config.toml
d_model = 128
experts_per_token = 8
d_expert = 32
moe_layers = [2, 3, 4, 5, 6, 7, 8, 9, 10, 11]
balance_bias = true
router_noise = 0.1
init_std_router = 0.0167
lr_router = 0.00115
vocab_size = 2048
norm_eps = 1e-06
tie_embeddings = true
lr = 0.00225
beta1 = 0.9
grad_clip = 0.5
Below are experts of layer 5 (counted from 0) of a mixture-of-experts language model. Rows are named router (the router's row for the expert), gate (a neuron's input weights, with its number), up (a neuron's input weights, with its number) and show model dimensions 0-127. Each number is 500 + 25 x the weight over its row's rms, rounded and kept within 0 to 999. Numbers have three digits each.
After each expert's rows: "comes after" lists some tokens at least twice as common just before its tokens as in all text. This comes from a sample of Wikipedia text that the model never trained on. Tokens count by the router's weight.

# expert 88
router:514520485543494481478499511478467529493523466464493549489519490474498530498480504542499457477479483513485443485552552552430489511533461474513497497459561503512491523508518480474497499448472514512508514517503508505473491515513486493518540491475514475517455478490486530530558519523482530518489465516511497508489496528487508500462539505514539518498505492467529488490503531495525513501524
gate0:446458492510513474476495521501500525481492524466510461508503479441472498522503536486483506456453484479529471509513498499459489505544439489511470467510479473447520524511498541517495530499482512517474483481494477448455492483480509538538517483471494469512499537547477451524489533492567505464517484505476486526478506478527491478485481456489518500494517493494500495464500498501507508523494
up0:513517534480524454463492469542452506476471510495536478521481511486505513488504483510514490486542505500477479485530511503471507517522513498492541544523556482508519509555450482493478491491485519488517492557467509455486551529550481494513504516514501509477477460495484525499511496465500523498566521484462507523549513512534491459516515494501510529543512524494526494506530454516516532519510
gate1:469481484494486522530477511486503451527493488520512452528457547543512500495508492487518473459459554502528470495472471487517517501523453494502502475493494476526502515482545527526499477456528474493530506520488484463491494455486519497515467467471504467486521514533506489507509513535540489524523532487481522496543485499531508485497516520460500510492477477500559457500479478526515442460530
up1:500485473521490463526521478453513545500481539499493497475540488493486501518511495494476501501502474554524512485452536492475496486529493487498520472526494501492513505526507501515509486525480477478582535534497472468492495558485512497423474488494503526498484534494488522499505525475484466542519486497542515492499494482461506502514511494529520534529520493522452478487520514548516499568460
gate2:484550517475497485510502527514521460485494542536493505484477553448539488517514508515455516495440498447463496508530509487515488494484485488526531496480520487536430498556477505496525508518448494493497506486529513476495462472489488471479495496481480478483488469471527473503490489503508521514523532492525495474507519548522531506459533497546494456506489511493494535519452485487467496470512
up2:545523510486499498514487475475487524510538524553524525549553526497505524534495444548509484526480448519514505527541531508522502449481514512542525495516478464505482531519482504527547463480501461484504475496492561473526504478532493513485518464490518518518468497509510459521458511531481548519493493492533479515490528530498490523491497494510497507473500528491495488469497489546475471511502
comes after: ",", ".", ":", " of", ";", " by"

# expert 55
router:479488442524431503474487533494484527490489511511473501491463474511492521491479478498526490486537528518493473468498528492477487548530489502488499539478516500498477531490512487498507498482565499502505471503481495462498475506552499484487521478500522492523480490519439527498546536529519541504494489497493530484515489556497495498480545537520531506535524464486548510509453532524499468455529
gate0:471482476539506488519468534478503491536474488487505491492511473478481472463446473511509466527490459483449525490457498550499502525501550504499488464485469533498505507502477508512481491459526507497505493508468508481496462492457509499525482500511537480504528480505464502458489510516526473506501542525514482507480508486490502538471535519476508535533496464496567506455480514504486442432495
up0:507499486539525460518508487493478482481495497512477550479497478488510493519500496496508527526498531485509498495486523514500569547485499471474528487526457510469490516460467440451524479483505484493517484520511494458491479550488497523495485501500453554463471519500502478513530547457501510534474479498479491491488496474518489484479534498528516463513491521501531486519469481443485563452504
gate1:538510495510510480491531481541431511538505512506461468490492504494504518500512507462486455425485503526495522493444502477467502514454505509496502519488490482488497466474539511516540501441475488493516480498498495501526519497514510503479524485512490513547531448521499496505545486516476513499536540538500501476457502517516547483459457523509454466476480472491492473496466512525474486504519
up1:534527529464487487501477489523487552495460550475490477510467485457518474508524455513511481523484527485524489522537475552519462541521457470468477487508513533471504540511468547491487502518506501468505515517521516516528491466545515483508506504461490486535494448498483533467505481448493494471543529522488497516506488482498482512485516491532515502481498490505539507520477479446517525543498
gate2:514468515491498500502539492529501505506503492524504484531511508503475515504457473552483503458544508467484476473468520504537452512501521493513526531466565446434499511506543498500496495488508493509486505455483468461487506522470492500503522462480471485524542521502498499505530465531512516489496465478531480488504548455512500530500530539494460493524518492511524540506484539515493462511548
up2:549465458522525483458512490445513486531489477480511518529529500491460498517519507459510518499496478507490488506490523467530502519484513512462484500483512450518499509514476464493532493516470492520510486498522449501537488499470477505453491517557517537538508514483523477441551499501532532455502543501523475502471518532532492486506530538525499511479514526477490486467494505452492456503527
comes after: " a", " an", " the", " The", " An", " A"

# expert 226
router:489516520538509486480503509518492486513522503504448518516465510498504505465494498524497461449507529511478517472518517500468500553492523460536474537486521475501473532482460478478468541479529500499483478543447498471487519501496517477493524514475474478523498484489501579505509478499529513493486518533486530490456531541466551508467547499507502513489542522434504504532476498500502497491524
gate0:556518471522518474438515469484504454506491526525487473529510518523475521464517497501537463471486490501490501480510540448502531535496460498520503457483514514533491479483473465473492511511464520478432507551482508519481521498501547491455499515507503507477485476479506460483547459490525480514474501559495522509463507506472466488496526499486461512497487509460476491489478512512488502525505
up0:529500508514507555525523460478469522485516497514460512474502491471509500474472495508544525474515510529490477505491550528565535456499482515445483535489500551511497467453521494478522475497563497489492498466500513467486487505475475541489487482516524494541493496512471478536491512465509511493475514523506498519478484487515524512528531440492471479513529509456496498520497492462442507499487
gate1:529544474520515467522545441500531513545464532490494494534502485502499495465486517545497471513499510488527481482534507545506523506463455458537496476510555497503529522496489481490473529529512486491496519477486503485488512478528528517496473497474489479472513523457480491558535505503517500530532464504493537495512526503514457485462492469523528511539519501472490443460501479480481477519485
up1:479516436539498532502450525524510501470494500480516495510512509480522495508509477454507491519507495489507460519473538493480530492515524507537462514482502511497476530526540453495501482506530473518514523484526468483489470564519516498527501534527522462496498494504499508503505507506434539484477511486478524519525498525522483480534476507518487453479490459520512503465525457453429493463505
gate2:499483482478526491513534466510485472547512488472574523504480473524515494476534563522489492475522504475459506499511490497475530481487454504511518496479539521488497515484472485510502503506466476485473481454494539465511476508506499509530571502495498488470508524490533534507446485513504481513497492513452513522521473490510521448491481506512500500478547500532489532513446519518464541482536
up2:513485541493518520484526493526522562492477488465493465493498522541533524475456458499500468517526520477493513450519510515464490520570520451504477461511518553497516530495519462485550515518492505491507477480511478499517523530455487471495522474503484470444496476511488560537497462512535491512527521498473467486506471490495500470496514470497473511489475490490473489529497480530490482493492
comes after: "'", " of", ".", " \"", " and", "-"

# expert 24
router:484522488528483424490477540477507500507515500481481545509495473482509515494507507542501490488509472520483485490500502505478534548536497454499499558486493494490432563478472463485447518477532513531493473571471504495475513486496488474506513512450536487535491481498505531504520493507508506477457518496500537542482516542462493496497515504499487490533517477462503501502472515530503524492520
gate0:488495505492461466494490476487475479496549484491490490523490502520551500533529514514477558443512483471500553442480473481533522465471508491501515503492463508500506519502470485503509535498513536557507529499527482487461518535512510481524453501532507494488538528492514568509480510572512506500512533499514461481489498542494532488505479505500526501526490507482461502530535479517487477514514
up0:477493498514479515472521545545502491482476458512507499516465489491500528480540524532520511475513526519471514487535480526516522474506517512498482509494486522450548452494468553505506534535555479481538478506551539478536512503555499530525488525527487520466510530495494524503532502525519473512516512489496541470547479495520511509480521472522510525546494503493522500522462502462495522539479
gate1:508500523512514511489502427525505495458489478460467518470492511513473464514545498507559501527479512503466512500510492514478508511489532493487507525498506481544557532473482444524488524480474487488531529535502517522470515509539522519479503482489477488499486485491522518494489538514469500482493530499520469498530503540453510487481532485512418469469465508519463475501499453473478475513494
up1:559500537449526485489481466527493503481497510499514464505539525477510495503518489432498524527495483507531526503501488514488486464540498501483516492507515516492502429493491501552510509505479533522513496474516505526518503538483485542470491498563509448510536519498514492451500491519515491503552479479508504499467495501543517468561537508482483534494511486530462493511496488477521494554478
gate2:480475493519493470506497485482526508437512490458424530484440554484454467505493468513521479474468494532513488504498463471527554459512497506472470510517525515538448533512504484500510509512521473501484505499493485497463483509485476538505486468516494486540481480528502476503515515484517472486488480506470508523525502499511519526485479481473526505500540492466496536447534491509549489474483
up2:514496458510480520511493485491522505501510522487476538502497529492500474474477498466527452490491507465495446530526467537490535408483509450489522491472473490550527470510440493479509502514494472496478510504479547524483538446453515471517486510492529500545509473492532481513490471496504490518484496516502471532508502503473503491497522501525482504460482464458478543493505519520486496471525
comes after: " of", "'", " in", " to", ".", " on"

# expert 75
router:493536498480476461509434490504465488517521500516506496505490487529541536507490504528491481494504539538443502492547547517480525522528491488508549521463545503472479521536497505505480535477497495490451555527472440473512516504536500498516567507479499502508489477506490508497538509475493493495471529514482465503495472475487534528491532504517512513482519477482512477529502526542536466514515
gate0:534518496510488521509490517520478491541507470512529493495523497538511478496483479526456448521461479546489512494497507514537494492460480494487528494478480504516503519507512514505492467538495473452488505556508421453463486475484507533495468476499498507508535498492437535468464482500500487485509519534517473513490471471464480499529496452529467466490490446457516523496515513524523492518504
up0:497485522471524516540516503522528483506502489494493512499482460504517481494526534475523507520448510497493493504518467519498481510515558560458476452514495466440472496529484532463534491457509519499473475522533519503499523504526510551583482505537483513497478518494496484567483538518515531516480466474502467484492507486506473465493496476491490505504529522524533525482498478473517504489495
gate1:527499497515425459532484446498495508528489497521465494526520495562501498461500507486478507482483557523488549537477492534497507504530530507497534458465493500448506542497512485486521486509508526470457543517477508471483514508519517482554516508513527466511536468503496480522482489488481504495523484513505525472484482508493512525461532537502524483501501518478494535548528500535521483518465
up1:488494481553489491508523524506479474539490504482519488501527488511464463501508542514519497511456493503490513492456506489504541534430487491533473508469508474506511474541495493468473521559494529502564474518514506529505513522464501493493505488522492521544510461511521539511468484476539480481539530505530524487503512461486528482502494457507519503498487518491502542542541506517472522530561
gate2:548507437479530447538445510486493541520499472505523492511517533516527506479485480487516522463532497503504501486489510509503494506540483475492530463496530483524507516541469526514517502477511466446446499515481464497513494482506486525472524519495515496517499498515483523441543535473523464490520521532530464495481467515523499487452481478510480518497535481473496451542506523493514457498489
up2:508471476492535448530493485479437515484501508543486510509473484459538468507509502452503470495479474494516477450548520498512523485463527517475519520498515533477490473496499520509474510537492519489502476504483474485482484500490515487520497459500525445486498556468506492510540509493526526538477498505505467498499508463449453502536479503517491508476484498508505443545531497559479516489472
comes after: "d", "s", "re", "ra", "b", "c"

# expert 141
router:477503466506455496506490501500495527532498513522445526472495502495505530489483487496483498495519483496471487467504525482472506515495467477512511516505499478530476548527467456474518499465548508517505478501491469453514484489500482484532536512472494478513491491524500538512525499540544522514473475485499518495499477537450480460458532526527470490549536456465529492511500528564517482438526
gate0:461507515501513481546477549475495499438517474507521533427480473477520535515501504490500498485479480486473480512501522504482439497531477511464524497515499500497479520503514483481530456570518535499487519508480498480493468494527449503489497508507519483501515488531496516491499564505485475515519417496469483542516535492456472484491531514503499502516509468482486508523474487490523518485522
up0:519483515530520551486464499535508510495517488492531520521521508476520518534520486517520503468480497500524513493492521490464525502525508519534473526497518517512490486520472527545525508550513507464491516523516449468508487530502485524515511571555507470507483536453510497474461490423509481491483518501530528568525500513460502506533470492480490495455500501482499543462489518486479511488502
gate1:522535517519484497503531508494527503502495479480530520477476515498502517474499501454489487505510511509473506511498489495480467530516489484517451514501507510506460488511540492538505528525517446486487478503470464524506516492524484490556536491529498500497476559481458492520489511554539485501481544469529487503444486460511508500556444439512466511516526509491521514511524519513464485464442
up1:493546522490501514496523508506495518486496469511457514507472539502508502483525500485490489458547491483531481490543499491479517502485473484526541521480490475502517485473529502494529465532511523528521487522523467512503483501519496501543549487480474563482459450482518511455473492465474475555492473534473494485525514473463511539499437509494494502491468477492526454521551524534493530516501
gate2:486505481487510502481501556517509499511496510535516486462508496486494539534501543488506536455552554500503501502507513475488487534492481454528533495485479486476517441539484509528523486458478500506506440526471458493503469489511479478499515469456541520501525495494496502456502480507517498537523539499535489471491474493487554499441468487507478458514493551536505486515485516473499502492498
up2:491504523527494495475525477467467490515524523463525505498501516523536526465499489519513517496473511521470485514503542558523494529478523539471513511489527510546543462455499548544526555495543447475546493460490503487498471545499470537493470482474494524542508537507512518505511507554519503465504489492497506504484513472528473491520515495504533500496503475495523535546511523518531506481487
comes after: " |", " the", " a", " and", ",", " was"

# expert 50
router:516552503506485489497459520487449535523533476515479542499501524486501517483466502507499505508517536488505502482522548535489561531526489452493508546451507513465476508544498489494490554477563479510470510561477500445542507519528497491495533449494476488537495508478500502494501485517502514512486479502505468512481497477496524512487547518496539507512534489480487494502492482531498479452494
gate1:510507533536504498494491536508519507503535496490477494558460486498516502477490521500491486483576502517524484548501507467501517471479485490522461530501475550473469496486536515475472550504528483506479478471480483523523523497488496473480545513468461475501517514537520450446501515524492538533493517490506471467485489553490466517490510528494511459530505497478480490480462542495506458472484
up1:518515448536557479494566493486469540495502513497474520449507480521501511470462458506479450481542484525527502492515512472505513512488520518498475520512475479547505501463518501448496493510504467476504481512482509477476482518508508528503470527565535513539512498488494467495542493541494478487512439487484539501495538489488463478475508493494513531527511505518508491489496549478491528482530
gate2:492480493478481514493506492501509465489491463500474482504478557495506516506450528496524523472451523527482489504514518487490502498542523476523458566457535508509512519480488463480516495515500489497545492537477494534553482527485492479509528465520479525477510499449520489455510533519479521494543479523521499488512483550471483567520498508493535534517468482495490502533460517465523521478490
up2:504521508490522435544501506489499474487518483489493502517468491525505496502531518522532531525543492484491507531483491482476455496540456505480494512506506484495510498502514501435502521497526529529462478483498526525515495484514476461517449484445471488474524559456517479457521536513545507550502523485443500501533475491479485472471497493494483484491501532490495505483508496464552457475504
gate3:472485541568488500517513510467467483535490502569534494496493499524502523473517473475490485545476512484516527480492526495512476512529449507484481507481515513494487508503523443466514530475489516442489495517494505467543476495501488462468542520479528524519508500528507526496477458482496498509493524488543492501521505500475491501496540534532439499498465517531511472524538516494531488491444
up3:517549535520456489447476484551495461462507522542465495486479463502518524490508499486509483513485501540451566514493479460503461487495478504519484476499475523553482496479526485503514495499507500460498498486529500509495519475457463495502519509512511495482499513499495512503509529473517474496525543499485537496498484465550549532535525511434519497493506474483536459511503525477471522505529
comes after: " f", " ", " F", "f", "e", "t"

# expert 154
router:509503494518483503484491538459505521520523511456447519494489509465533514491453503538527496472544522517482503495520560500446538503484503494478491543501512474539517527469471474462490533471526526502515519516518499453507525506520508488494511475474494459547501508501469499487549498503504459511496474503485495489496516525481519527461553518485503509495525499517502517491454514566516554470522
gate0:486514510481533455485463495478506491495539521527504507507463499489489488470506484502522518487469473497501556533500485473487478457546439505490466511522499431515484493482474527498461467497457504475477525469500491523530505473498502463494529479481481489511523508465468465525512485507533476547487535532480508489445483514512484549559504538510510487456511491469510514501540529490500504495487
up0:461521498476443494480480458516504503487431476484475534483469461546509494460522463501463489536464460509530502502462478499490474464524500507480520533501495509476488544502528470525509534491506480512515510475497497518502499505505509509503520462509484460510478498537495472466504498476493504494526528449497522518541474469508476536516543502476474484474486500502513429502496471495460483550518
gate1:481491519499469445517512485507489497496460491457477508545501497485479479518478506449518500474483499499500495489461531481500499510514458474499469523493520515477509490481516519467478464529531537505497560551519500469485502505497532461531525545491521513523505519539509493482477500487510443498513553557513550494484517538505476502477501511510444458454490481490458498496523476496490463468498
up1:517509480513492467506476503476510536486492467534507485488491452481489479479527532505535509523510485491528452515474533479534506518469489504467551503530501498531527478526447485535445514503523505523543498550468494505517495503516525474471477478525505481520516486465541522485499525497495520503512525488537458498514471460420516499524498523533564488523505488456496490524469506483496497507493
gate2:496516504525475510482493483487509566495522523475480487513501490525511503489503518502465515506511504490483510529513560510501494438477513479491506528426492414457500520489530528486469524533540498506505494480491476544478524510473512476451511507478502503508479495507479468476515500507498493506479469500528475487466487503497539514513522496520473506521515499523551510452538518543470552519458
up2:506535494505494537470466529476495511535483495530504519491487501490495498459508514504512452474488499450510507446464495519490553545490541498505542530512472518506459475535470510519513517454532506519489451447521476466486489477495454502460463497465505505501501520487538519490464499518492501492462528496510478521511490515472476475463501526496506528501495532477487462498442491449530521484486
comes after: " ", " F", " f", " G", "udi", "e"

# expert 185
router:501512468496489490484479509490496521519518488477474514492509511519529540462468509505502473468487502526493464495579536524449498495536464502495516511469545492518481528537499481490498523486506503503516506515514497494458489495511492481524543478465521458531455513510488554497518515502503550486514488514484464541489471540489572468483550557491536532514504497471506482493485518515503529468520
gate0:549504520494492544491495516566507479490508504475520547516512504489509473538482492507539500524510503528553474452497520531496501433486537513523455531494444485553500484477470483491515480493486492464521475473505542495520518555475480537461490478522524504503496480490504484500476482517485510513475483475504473489540467534541536537538497488492509485489507504560522496505512502484508503511492
up0:497497538528439489495465481470458511517532518492485533503523520517477530511485490485494513498499506481504468546498501522448507547493510482527524520495514501506470515497511455456473535461471473489526529502486503547513526570497467488492510515487517492508489498502452515527552463515441472511495542489517542533504479486465546515453497522524518522517498515502512492502511545515507501517483
gate1:526492533476499454549512498474526491455483480458467526482526520486536502492531537475475479500487490475526488539510511488526491451485506482511474508487518504499476541485492526467496475497522508485491468516506494493561516483474502468498508506535512487544535509506478499500512510462485511503482457528538482501455495512458476470540499506483498546538505423477516512487511468478528517558487
up1:494470538506440507517533534508481474478530519534509520506490512496501531490509522505493497495515482475507525488452500513485504495499522499504474498513479484453478484507489472481550548438463454501502534490534454505535473497505518501432492506455482510530505533507543520470492470475490490525527551480489525489457528497557526502497538503491463506470519530522467486501504486505494537496523
gate2:488475523498493483535540538428487489512488467489502497511442444499502503499501463503499494520511523421498516512534575527514486501505477521486483475501505570453484504490538523455488494505496472528484535511489488494518502461493575505504497489486510489518471512521503482490525505495497486496521515500479479492500501542481470473520480523506520475540504460528509530491494498500506455486494
up2:495478492535497475546492501514467506509460485503512479508521511534499525501479465528514517485506527489491477453545456486511504526464457469523505532534522500470480556528481514491492475507464541483477506514480525513509514494517534488466498461534469512526491478484509474485493498571490481492490512481480461457474547500491487511493529466452486513549494559488467517517513483499508542526501
comes after: " |", " the", " of", "-", ".", ":"

# expert 59
router:473521485508493471489437475448435552485531502469503465452487488486513496465491484532524490495520490486464508469519509512491520521532501469508493502503526477496487529524481452463472523531519485504475519520492481454494487514482521506542492532505536498527497481513448522512543490567516490517487496465482505498489512516497526520459526511539508511498508478480491465533473535548537503502502
gate0:504509524513498490501513516475486543501512532470464452490524480516486507509490472486560488500505552485448508487449483493509488536510464513456454509503535501494494514482515490485484531472494499551531493546538493487495519522510555505532493499503541481522467507461508468537505517522489548501504498422518499467494480505489469482541509499541459528515514530490504491515498519529469509476511
up0:461513538531517508524524524477480558448488486506535482460487526499502460496507560545482485519490484517543519529505516524485504503459494530511469542530520516502513520496505460508500492542476508470507465478480500475506454508506467482497506519541505500488514488456479496499474506501536515517472449456510512531490506491537498498451483568545494500496515469495494480483518469532473492513505
gate1:504457475507486472492491477451500512450503499473505507501508554495510499495536447496499520496505508528470499525530512491493475519520525456494526511497548453517494548528534486473512521526521469466511535475542510476523500495507523473499494481515531525486503480560503504462545533554470533493491476469500508492512516503503515549524509519485501467492538471538518494509531495534492542546484
up1:515503492532490465466507515525485495489495529537507469466468498474497511521497529464455565538523544489513478512504521483480488494476505475556505463498489486510559511472509487499508527533469488460510476514525549502534535524493504470497507463524475544467469471493444540489486493490484468474544518512486487509494508474515504484513499487468497499536463534493532504483522496480550501479465
gate2:493474483457492530530498530503492498472484497505480478410494514489501497478525527457521423541530464522538540505495508494531512529531450488515481500501498550506493491525502513492496507520494494498466464485465495496546485501493472482488516480489513490499537518509501510486516467456503495526500467512486486515468510521528469481445471516479536477490540499491466488523464523524540457508497
up2:494444490524487470505506483487503473489519499499510504537542517503460507493495461484522533479504511496488553453487454472481497518483491533525541501518495505475486505495499506515514527504524490505486428506501517518534509482505517510521532506494477511538481496476471511452511457520444520483467497488507469493442487496459449548463500515493435490506467525515463507500506474513535491471538
comes after: " W", " G", " F", " Le", " We", " w"

# expert 25
router:488526489517466517465471506492460530532494486489494516469476516468493503465447496530484479483507492465459479465500530505502537523520471458488516497467527518495506521553498479477496531511544455508486503512489502477491504548535491470517518490493554501536499489542510494489533482514523484507487461485506505484493515511495546488486573485515511524489527470470565505475484547521464512478511
gate0:500508552452500497481485483501497508521488498483477465449492459512457482498536496536520521464550493504513489501472482516489523474477478477486476541439515534478503538492506475507495496476512446500528456528496508469568492494489511500500488529519540510516496491493441472479525516506454492519503508468534507499539484527512527505515478494496538512472496465518493490524465515519522441473497
up0:484522512502522528498528491539478474476470520534516510485536459474450547531503496532476512515525518516503480505530510570478481564515448536533480535463525505526434530491520512489538527473484510480499487510494502484487513494458538475525529481498483473509481546474457467488503471515489503502536448511496499497508522506509496504512472501510489467501503471539530524496505493484486527516498
gate1:485540551501470524513513488480513504524526472546482488480517526464486491482497500499490510487500539502454476493469504500498476537477472492486509538523513509488504476545477527486484527480564514493514501513488504468507501480523462444508508480499483505550458492477537503453482486508460526497515515544545506538554508473492516450492536464467500500482502462507531481540458489507483508492472
up1:523477483491455521472480496534450507504504516503457495483486522539463531462522462505515476495512516497487532527451501456491511502494491524487476488507496504489503500550520481477500500469468462523520486466463553505491457507514473525442510522496476460508488512473524532483487494519463491496531477525540541496506501548525470488500487506495508540482469505493470499464545505441508497529539
gate2:473500535514536503474504511513490514515492522497483500439467464495492500440492492508511499475515482476489450517487534479509450529515483477536496481496483455513465521552531527479519502494480487481473466524492525506530532471530555517509497508512511470459519486507537462509486506495528462549521503527524507499467544498486490494495527492490524564524500497515555501523512531510449489481514
up2:474517509499470497485526506478523502511513507517501518435497441499536484501535512476515506494567486511458487523477518485532477508492504509468510502488537525494509493518524503454544431512508498487484519502506537494517480534528470490468481497485477479489458518544482498463506500507502502503466489497471538519513501556511471452526537511508503487440532446499467479509539494527489497519470
comes after: " K", " W", " Bo", " Ch", " G", " I"

# expert 252
router:516523478495478477457478512450475513509533486486480495481463530495500524470475518510502527474519510487452454493518502522474492502521494505496474520487529448478468593492471483493511524498507511513481482516468485475507489463517465475514521467468538501506483473529479517529523500475491506542449529482534519521464519492470530519464504515521540497491472470488513529516483505548535531479484
gate0:518482484496447504523462453520485496495507506492529485477462471501493500480495530467510549496496513504519521488531484551537509451460481521461469530493519511508440573494509502517539496481475485536489446511464470524517500481457496499499477449508461483508512530530491478497528504466505515543482529476467501478502492506521467506539496462498492470460461485508516490502521506504493499496482
up0:489495450504476498565462450503483513518497523487538465527466461497501502532485512465518507479515531544498533482553472515539532485458485494492502517488511492522480490518533488482512518494448483522475467489484493541510488516512490513508480487531490476500490522495506512478515530502531474490529512505438482475532476511514428460528516483485480484461502502525502467495535520470492450469503
gate1:521474540479539454469513517541543540532462501521483529517502503460514492499474526467487486544512510503509453506496537498494463532514519500507496481500576514503549510516524547481472470510497517473509516483511529483558483480479508478493519522507515480516508496522482497481499499477467492504508544515510540519456495502518540490490501483545523469525524483468515540501473524523521537498460
up1:523484485484487549524450485467469486481549532467516440526466500507494512491496499502471485473514463513493551493492511482519516479463487502545514502479489458475488500467499484536524507498508504509480485526467484504448504507450479526467467475491514544472507499510492522522521466487569460489513458502500451496524533504497477488505485497494475514450485480508470459501507475462476514475503
gate2:489551484528534489506469493504502491478476489503525489530498527510490447541473487547463531549506479495500515472514474547444463475492516519515497459510538479481498454501510458502425506474465463530513529510495514551475515516511530488491507507549506512497467457515466498504492470540513495519493508500515497512514471502481528535534489494489503484520491491504520547484474528532484503485473
up2:494508555517513510508475501545497471507465534545511488490492470474512493470467475521491514521495468489482485495482463533497506527514550474500497518477526477463472495529454495506517466525509523568469513481526497496491530529511460489482537473466509536451498492510483509573516532494512485484522551483481513474540512505522506504489535474509505482489521513482480488512519475523551506446510
comes after: "\n", ".", " |", "\"", ").", " ="

# expert 221
router:500508458502468487463476524471448544512527507474495515487455480493495513508509495529491508495508522494445485520564494474453516516525511474523504487479521472488454517473469474464516515471529491483485518521455482480501499450521499470485538498491502455496477523533467554521525537503483502468483489520526529492466477521459506473437531527550507511485499473509500506518510509500519508477498
gate0:523524525518483513528475463510502562483525505487491499513451449484450484516492525532469510524488478511500480463467469461528527516531491530507468436511501459489506507513506482473472460497516540527512476474480459477516542474501499491504475477519527485485502485544543496471491525497501437496536532485503526490527475480517516497494526501514475487498531515475506455452521470511496510513484
up0:497469461518503486489527494522462492529516463500500490509471462516511454454480519490510464521488493473517501486550476479502539499496492506561517469515507506521509431491518493488482527539500469567504497511517536516462518508549548517509467453491495514511487508489513483542502498516511493505518534449499451531503526519513492529520503500509526526483521546469475513519497500513483516466545
gate1:526520533511469492500449518481547453485480501509517532478500507492496526513541475553463516476477481478523515498542511494532482495502522530515505532533507496459492537509490468547506494512549457524517514516503485508499499502503541510492488498501534463456493549501549482527442458475463506491483495490509512515494490511484511460497518514538522513446514504539510504487486483485477440465505
up1:491523508498507507511542493523538538540491498507510493476477514534509458490462517488480488502471500531467529487487518509513492509539496503502515598494492535487512450515498462504504518522501483527509511502533509492530516489494512500486500510482568477444556502494492521523495488459513474504518488479519478574482499508479521468441474482506524495529498464504536479522473468500534474506503
gate2:449498560480497493518483516490507493474512475457478487512460478474539473514518543522476528492514483516478540512474529510521539502504528513516512530485486450539500514481536478478483499509490511506526497519495438446517508502530474474455501518528468501475502496568523485494522525443525516505480523524493520464533455534501536491536486512504475494530487505507488496463497515518485518495464
up2:486489495475501518499548517515451536501456503506516499517549464497513484517471523471463508531516455511510460489540503456482501484533502490507507472511463476526459509498476475514551513542505494496487463497530515470493526487520487489518492545480546479503522555557471470511512518531563490478479507468535477481514508488496503507521513490491513494473526520479526485514524526561473505514493
comes after: "\n", "==", "===", ".", " ==", " ="

# expert 161
router:505501482528468479482457525481481547493509486509503502512504467514517514467479501505496489506499486526487486490546537473430508523486470474520536510447554502542492520518501455482516493481529513498507517517498509454472505501510495478496502490487491468517473508506495546517519481517527505520505500553490498534490476492495536476462577551535541520524484509468513470479476525533511532454502
gate0:527476507515496469511458533485491495513473538489497470498456487522483512512524478461491485524515495493508500512533511456513482478484531498525502493469480499523531529446543495523530499515501525473526463497500523520486473523509520577508495495464531546499467478522564462498484498445499513483517445546541523498473521513483497507509497536502499491481516531516504515480513534524464485508449
up0:503520506527532483481511508495480517479510474431523493506503485496511501482565530545510509541499524520480505482481506577495477528522552510514509478474507461474502478455468506527498477491477471496537435473514459518506498467502484473501489530524499531495455502499497508507520442533527512495516539503502523499564444503496493524513523501486500532528485470513513516512478515489513500481515
gate1:514508468548515499473467486504517534460524504507516495570500508491528502476556508518486487471515504505470473491501508466495510508497482495500510466485495509536474514512514459530524480487509503503505517489459495494510477492483482480486464482454513488550489503552539451504501494538525509494475532574517508523492473528466557475519489453507488507489523477486488484438508473520479492450524
up1:471538510471518496496507422499499514507546510490492480516479516516518558497486521517498518500466470458465536511491498484523483492491500541467537517499481457458534530469485545512520465487479477523504485513500479478532456489538500523486526481501479494500515454494525494505528498489539505498566494461531506513463531495487501510472459522486498490489470460519474471465503503514543506500461
gate2:485499480488539451466457541511452520500507459506545434453538507512517486515531532487474478508499509501521477467514508471488507488494489478486516500531534511512494534504522554526485454494508504487492482503460507462496505466503518463550493500504509460479489498524495468529432521483522501522466520514503479505535482504492506497470511472491512508503438504512542490536465512517497540486497
up2:472481470527488548468494489490485504524491471484533452510484510504486494465472482483472491499519520519475503486466511541478486490525473489500515532520465490482517495499497447533503484464468445512541482480538462469486493544487539480456463513529533511498518505499478492458522453499529475534477471513542514468448535502493516478467533516511473512506488518498463500470524520520494473485462
comes after: " |", " E", "-", ":", ";", " of"